Below are experts of layer 6 (counted from 0) of a mixture-of-experts language model. Rows are named gate (a neuron's input weights, with its number), up (a neuron's input weights, with its number), down (a neuron's output weights, with its number) and show model dimensions 0-255. Each number is 500 + 50 x the weight over its row's rms, rounded and kept within 0 to 999. Numbers have three digits each.
Before each expert's rows: "comes after" lists some tokens at least twice as common just before its tokens as in all text; "raises" lists some tokens whose logits its average output raises strongly, later layers aside. This comes from a sample of Wikipedia text that the model never trained on. Tokens count by the router's weight.

# expert 17
comes after: "\n", "\n\n", " al", " *", " '", "\" ("
raises: "en", "ow", "ac", "av", "am", "at"
gate0:454503481578466550443478462517541508477569520617456545416525505524564529510483508518470431430498473561513486386533532496532487466431421491590433580487400557549478583434459483423453555443457493502508480471476533423540484572546519547473502560505567479450499532527472546532484603568469573475492412415435519557543570518507451599486511499494431534528563431586497515421523476489569469504426487556485526496620438573527564497500558471548454476532590530519459452420460512480506442533504539406499426473452525423508565542430530480420529542491544519533511504478474579502550487583462503471569435468599488395508461511431500531548554430504481528472498637509493510514467529588607490468493454485431455554402470518534485490511454568453498584364551532440465569512480418563514472499434399
up0:570515476491551477470517502517473581453561468541467482449429497512474419492433465477478407453479451521427453443484478506517471451588475462520521458443552522488460553517436574578558482542511456508535455448514527491456484475528390513476524582477498545447544496564382497506464594561620492505421568578404533518499455438488492507432531500493547445526485484524630470478529498391485531556566427473575517491489500500417570478499570433443437496483426551514410651435459482432482433543472474442423531546511477582542536488604543503524484512470480505538573418467513443475487449560533437414540405518593561503484396541475459455577526439531578512521507497401489387494421490527528489646558430471616514472533483435469521479512473451543498434479511481524465526457511509472533533408472478
down0:508459513497564487450520532480549439453515404528463484385588480529404517451508464503465511450489503589504447498458509469451511488528645481490518469501434534598513473438480605515470440472467543554528514580544486506512453550426480504564459442469611555406591527499415475483438599443452532523475573505557547602520466535443506556475584626500544538483495473512558493581482511591458517500434464630514411464514419456532467511486532581457598482544463520428492475518502530508435454457505582518478528541522548425539503447444479486442541447462592522587546481558401507502461486591507527526523520541471448481577506510504485513498580417479364493550585520440377506473511466530530455548467488447417544468438495477537473463608514605488486563526529428434475431519498476498520555455480522

# expert 19
comes after: " | ", " ", "| ", " (", ", ", "; "
raises: ".", ",", "s", "–", "-", ":"
gate1:532491509480438549542553439569507399424445549577463521433468485491379615489429496453481542404469492546477488485381360579531455478466444451547518516455463442572480479495475539488450486513546482474539481551536533465508493422524489509546469471499562563484491513438484543461513430444459469476407527416521545563532549519509435459461414470546467584495418594507548479500498533568536531501537576480532385540485504541680520500500624545492393508393503483519599556520408529494398545524519539441486500532488441547484495495471479411560535462481415541507500482511394480442518478412539592463441528449505535445522513445513471520456517570528514457430531509529562438578575510449416567498517512465458469436577528438406531499482461551524560494451469503502468553484571470533461472491428477
up1:529506474444504551500425556503494597458584581462490405623515479442496471516485547537491580569669517525496555488511578486440528628444505527534526507463564538495535435556598489456533571510452552527556496522394491500524527513439536407473501502509476521547504573444518396540483470491533551516524527617448360465462547526493565480485531533521514440530599425584525421472488521428520515552430514421504582447536575403440500467467487507567558410545520529460550483494512600505543452506471561541530555480488475536561473496522627537444433518563585552471552495413525512548544516560595483448514449463454537540534517518527466545482432454441575489480525454500429486448451422541564544459436446495541499501379492484469545412568493502528431549604502473527515467454476493492517500500509498
down1:508480530443414519536523561541558484441555516444566520410520485537568513522425510483569415509448529553468545562489507490469554513442510528555444503515502492485440473553414449520574442474567439482582468541469570550519510403548526509486594529440550594463457515500463582481515447456516523546540512505582478492464538514455514499498555511452466450495496596508512478540545527500500555525537508503528481454569557470464528586517492530531466495529561409502527476394472445427604431540446432578582387413445520539529517483491439541489531578480547470564485509409339521498500362485415449315509543562517502530514538576544447568598445503554454551509471491455485426650581528386542554477528441477567457479549479496493468485506490504525453546549477557484496476530491468500529414528519572

# expert 24
comes after: "\n", "\n\n", "| Party", "-", "On", " On"
raises: "-", "2", "1", " f", " s"
gate1:464599531407520477507441406446421542576508409480465496452517541538498440501399498481434515506577562463537495492504439487505534494517430443454545553424589519619535459467402596564482481477516517443539541463443517436391627420500498486512497528491537473571529491471513499512527599473485493449395480561450459477490487476538466478516501384511408459464507428498432568501572532542521459441466459461545478476437439514466483461496520472578460512519514396528375467553537505549547518415460545442444405398430528541497526530512545429487467439565528426552496529544487426582499567432533530411506473501538426563498471516388574548549531453432439494451509392467439548488553440409481495430497526463544551478510586493576509494485487420499447492550491492532426521516448509536473545478460578
up1:474427543475556478507544518471503437501573510561587580442482526528521410478533548541462506517446476508465553512478447456518473452581541529428445430488491553488427571411556508528525533531590502495512537458462455425470507529510478560543497473597469497436535492490539492521567548364497510545589417449511549420443559514521489463466515572515493577471458520527471417501592519418438403540483550474501408566465497439518571584595508527513526510508536512539565501439463489515488553499483566449566547520508557414592493542469501547508463562515514419485517439510487522469541505428585495496516395568387495485450494489458464430584428562517422461495615478507464484527562538484416554357438494482439517484398634449478471523540458492554504556425514433583454573516547387558533465446497498
down1:611524582447447543601451609424496562490474518490488477536573500470538563449432485502520523533484479610494495415434456537436474490491512547512517494462418520552425505534494541462441546417533476521541533454645472563527572544454512407508363438522518561433542523449502548510557513479481524553443585541547531575489409511512532522493488478411486560499495450599572501514583582588519421516422511522465451451579565497416487557453480489517459454498496490560538457559454537450526428299477555537489517501514445466499480498510424534478484482535488551495642449512587528547427422549491490458518518359458532506476535511500511458578535551531563497496424419496505502488512486541468441493590466502413471495531479569497495565478474570486492516430530439451554567459515494494511533550462523

# expert 20
comes after: " | ", ".", "–", "; ", ":", ","
raises: " |", "-", "–", " | ", " |  |", ", "
gate1:415478505581465520501547545551581503554505585514452492462459512565589481602542513521514439443556565572446502404507598538525575496531552515506502503524532514479608472482545510403613506419559449604455531570454497527494461398499509526573510570453544605520512559508544544485543574472598456525468464563515510537497372539538569586494448472475532464493503516488459514509459496425459474481463539462570501440551509507493608470481542527423464512481475458624521476586504498538460554515525528450544477570565486504488470477492526580470453458494505538486377439579493540476516415607530474521463532479533391530484460506509461418476524499410538576413540519512566486494522479481493604497529439484488508502539587424541528500486488548457502541617416398442520509481523531414456474509396393
up1:435539475487498447480539530452463489499561496393530446478506540453389504412478456558501521482420579459579511560515471467499567472489509603432532480484576505485484420435496430448537444458474478463479514444513538474456482611492481440456490513552478442456495512447526543458550509572478519523479500423531521441468609499521483445501436544465437546405381421519411521548504499512484522463492479516485457557521560558493492470508530495443483430566545479504508468518555418463452487476432364406491532446514505454497518424467600520496625490564609572605643489555446500446463593460519416589454559570574580448496474496466539475460510491509533465478488467432556539485458474621457486538462599503496504536477473444520481563558458581456542434502454491534463541532433475540548473542363575
down1:575493543480509539529503446499494408533463490540488507489520452465499440482517431524507549411385507496607451405505542608577425497480528581514443466448478528530564462467506599436499507447483443528415548503531563478590459411465499518417414508501495580508517470629490511435499493424432452515477506515599513548513420462576461482523525476533457467648514509454486470456607544466519527472594475522501425482493465471568512522397499582467480493478443495449460576527573515494501545555468393516437397502563511586525491372498515470532507512557462506458514500470466574507533591526444518530500537586541500495465389605511471532450469411599530455529579423492437495568494550545521540569378554506555508505497514505548481536546461568441540436480446496507503473430488484518552429459433533

# expert 13
comes after: " |", ".", ")", "\n\n", "==", " |  |"
raises: "The", "In", "-", "S", "D", "P"
gate28:464490543485490554463563497528512506567434502508532501509519498530531512456418480521472447404443441584444416559562502636556440450520534520554443610486377513548505518409494558454520542516535404465498532531465556498479522477531545461444476598407517567476549522497516474537542504520497508461315443463472513490491552482596504538519460464461500464591496640463433549620406471478457483501463536523552538450427475409522423504511454519434576672526423530572434541443509528568479476480474483533403496547534559440508465484435561558401510525537543557458442432414466560420506537535493491516538480412499516469475484468577475500487426448447493534427545459515484470488507474493500482404496447592486517552540513455521498521468471452427554540473458552501483542511571487507505602537495475
up28:525512531536527454508497520450499524586570430499515516420455437472488473424554528479483502551499583482517445513523501543520540526525584383535531447473603395488437452539532435430496509496495483519555534393472418609542531581413479469456476534503473576414436471478496478574404500411521592557436554463470450559500480532412426543534479465518523463491512517522441496420530533475487448529454529524406452476441462547427404480584486497452510426438499533419377560471541405436526464455488527463450515552432397543449434482540400569518551460422479474482508482510543531484597512489529513549500434481416436453451446559483500514454555439536622446469571420493442474490527432558513549524473536443410507464535449512521573612450566474475592447490454516486510562482503440546517557508459519
down28:449521497467527429448478543553453533570535534496414435466482591502548519497517461587498587491589568525444460455568573500571586616584523574481542535551599582520404489552532549497535523339509507512538559485584561547485503469531424496500413554488467453540457494556573546465538548469509480480466464437431458478461513402524434504456555458471497467546456505538553522534471577478448560540534520487518454424537454510512534454556539550373509489586456502489509441544402534518541545459521495502523435630462495456471540396581496473473460555419498477549527564479519506512552558540510524583455508542495452548498532557474573513514486535534487417535505553497625522528589461504477502442620504475473526450457519489436476509557492495555469581506538441572516433549574537452372472553420459

# expert 31
comes after: " the", " a", " of the", " in the", "'s", " The"
raises: " ", " in", "\n", " two", " c", " m"
gate0:532560462503455476521450457479436468434486515513495492527617437435568493404491496439525518458563497496429555530479442595514435484506606385498458511477497466467475533537578474451460514455588495474507526503516511402573501570627463485491543574456438530444454456537481506541480471480555427557527476461489442502460444513497522585508576470506496466467485580437528532531591439468527407480394511582614535469518462450433475557489523462489456555472525451499613488387529515494467427524479443470535440463545554350443561500450457559505477398553489556507480508429445465473530493562560512483466460497498505482440491568469398531517569601448499515549546379429461446597474422420538516414566580524544517447565414486541460469533510515503519472539506524443504565572515509408517443446517472
up0:447500495554439525432489570489460553391465501472591519527585486517457563491506535600497485484611511574412455491518481560444583533498509534472552468569579466476586485463519462471464523450498515514461471501484450573577463556464495487473481495543426593437437546463554490465556483446441466624449463539466536513568409455472555556544560527566555490424440498381526507543506495448427433454505516514475538390430448499472464486491600383437500446454487441492529489483528567481442441593526523505544540515500494481399482503454499415526513459516479549545439514533430528443476518529558547481404588446495582471441487511544473453567564422426479521533538556402404539514441499504489408485525543578532454498560518533622470468421575549529424419490477535411465557497476478428444512436513519
down0:548566500552477450472574557515458554511504562375520409557510468490460447511498573477482501502453549465421418493458514476560547533426460464431482545546475567485544458508408446605470454436460531443468524514508466430521489505498457497456454475529460431528435449545366356563475467582460502411591445486438501462471508458496484522404505446455497515474487448556459410475468519457451516537592476476392463441514514476461489534539532507585514489427485505688460525451517494551437465524524517428470465503478510440502435478398485453469500462528487557484560503480525514468547464489479539496524510493486410429513446487385454473413552532438575523487543503456583425571441510504347560459477498505490524485543509392485525539472536550471540454520388531452575569485467574422518498601486473

# expert 1
comes after: "0", "\n", "3", "1", "4", "6"
raises: "1", "2", "3", "10", "11", "12"
gate1:465487485520532562475430557491511533480505456507391574465466494578446506496483479469594426548379537487539516480552469529436500528396447421499411485452530496475488489427499462562567413583460528592635440621554526411535469481513509425550433510549494454564465509482553465538479523468365496480490472445427522500484546563493550627585477500434470391431493449477514487498441547559538539491472497489360476505562443517481500445507471468542506549538502505481579460520486444466538525521463527585424485525457540561440491583491518623442496546474454498428530494474484479572530429459540533480476544487543549378409437455505577540376497513569500526410413481556495449570531527449470523508556528538498565503556524541457428507482485475539474559473567504487611438489488522500433512529532454
up1:475551563384442396538423411524442455482500532468472432509486466470484560502458554542471482513472494605470534506519590548478533570531575424506491533527560441430501579526479534526427466371556493380541616513417452454439553539521470428607583452437541488417571507466592527436541501533404479501470476504511467525524540445542576452593572440541511523554495427473455447427532549458445502470471472520487451517559535421460523464332481489488491497492531414558562501451472444442598508600461413418444528549512416504501561388505531504596469516523546564546515440467504471497496538529507546601450527509421456444503537545450497514416523458532446491407561461467505482480471505498516515515477519465532514498540495502531487531551392527516529546544527499530584444476495481488412480459474520
down1:508523569497517494561532590557454525524565543539487486546548507506416600571473465520514469509521511469490448480530459458473447507515469496526567499487696426449553548545484511513546539394391552555479431551552519530457427499549443523523451555492613562523546461503514500443609503541440471491531494484480531479499449509496535536404448596589557394592437532498559533592568470466549508468453451356632527548439476539515469516416482429511476569367482522370475456527524566529443456531538395386498565492548478566473517422469471477499520524459491539542485454514485498469527478571460520551465519519472525512409554520487544503487521512573466515474479459611546445480515560489462558432492568461461410483496453471458538522476475538525533506463495381518542487482531492452532457424439507

# expert 30
comes after: "1", "2", ", ", " in ", "–", " ("
raises: ",", ".", " and", ", ", ", the", ", and"
gate1:463550393553483498503459489525408556535510472614532480498511466531453515552536496452594586540591450450515548559525513512566477500499514606544467418538490461490536442392392449540463498581428456432478493607488571541492460549492554496454578487559501436470500474477513462552450514451498509492380477563509554467474476529543469484546446487431416426479477427467518406537507480525494459509586624489601518432495473452464521485476511563548468434566552576346467495541489455451411515504562623507520519513529521559412549507455541509499481533489447500584466505508505469427515415490492455522544486554551470423518467497526381490492446411411515481533436487449442459473424504499476530521399533401478494491542443468451510522504526462465366536597524497525449448575595506493532487539549501
up1:491468533376430475483504507519478495489545506614463469419470494497511455472471460420429439498420548581539503457458451457541443527436581494476495484446427479497448404531547529470489608514528501478487582490581417500479602552447493521456522413543449537447586516514464478436570473553464571523512452489544524576451516610424524517541529483475521495501433468524397520477464456482519489519534567445449547518482538444476486545450496524549429433473583505534607418464573488458440462504444426517463555523466468500571446475588490448464536564597491548410482543557560476463498534508491525522470627422486443544496446508431579508540503498597627546488579462482600455573467532466444560492528411488585457514568586519487539428474532423501592513421542478505538460556467525493590483538504407
down1:478390576443507542507493542550536512490473537379412465464486474457551470504409488504534570510463500514536578526538450443492494502541609468444466449437539501464440508565446535527494499532426469433532535525523525498466509520537506501458561419558580452487443507411477552465526507499565508560501485460507561624517449461547521427571451502474504400463549571533497463533474513492566516528527499544543474493483592431557387543452562542441500464461531466355457546480433565455442491472488463508484532624508412534500553489578523468488587552500458442527504505620593454534440500451477595461493679481495533544468522488526462511536530422455526576526516443434525531571502496516542513473571552555617476473533511409441616527428469477591519466571539530516514563509605502484527443450539466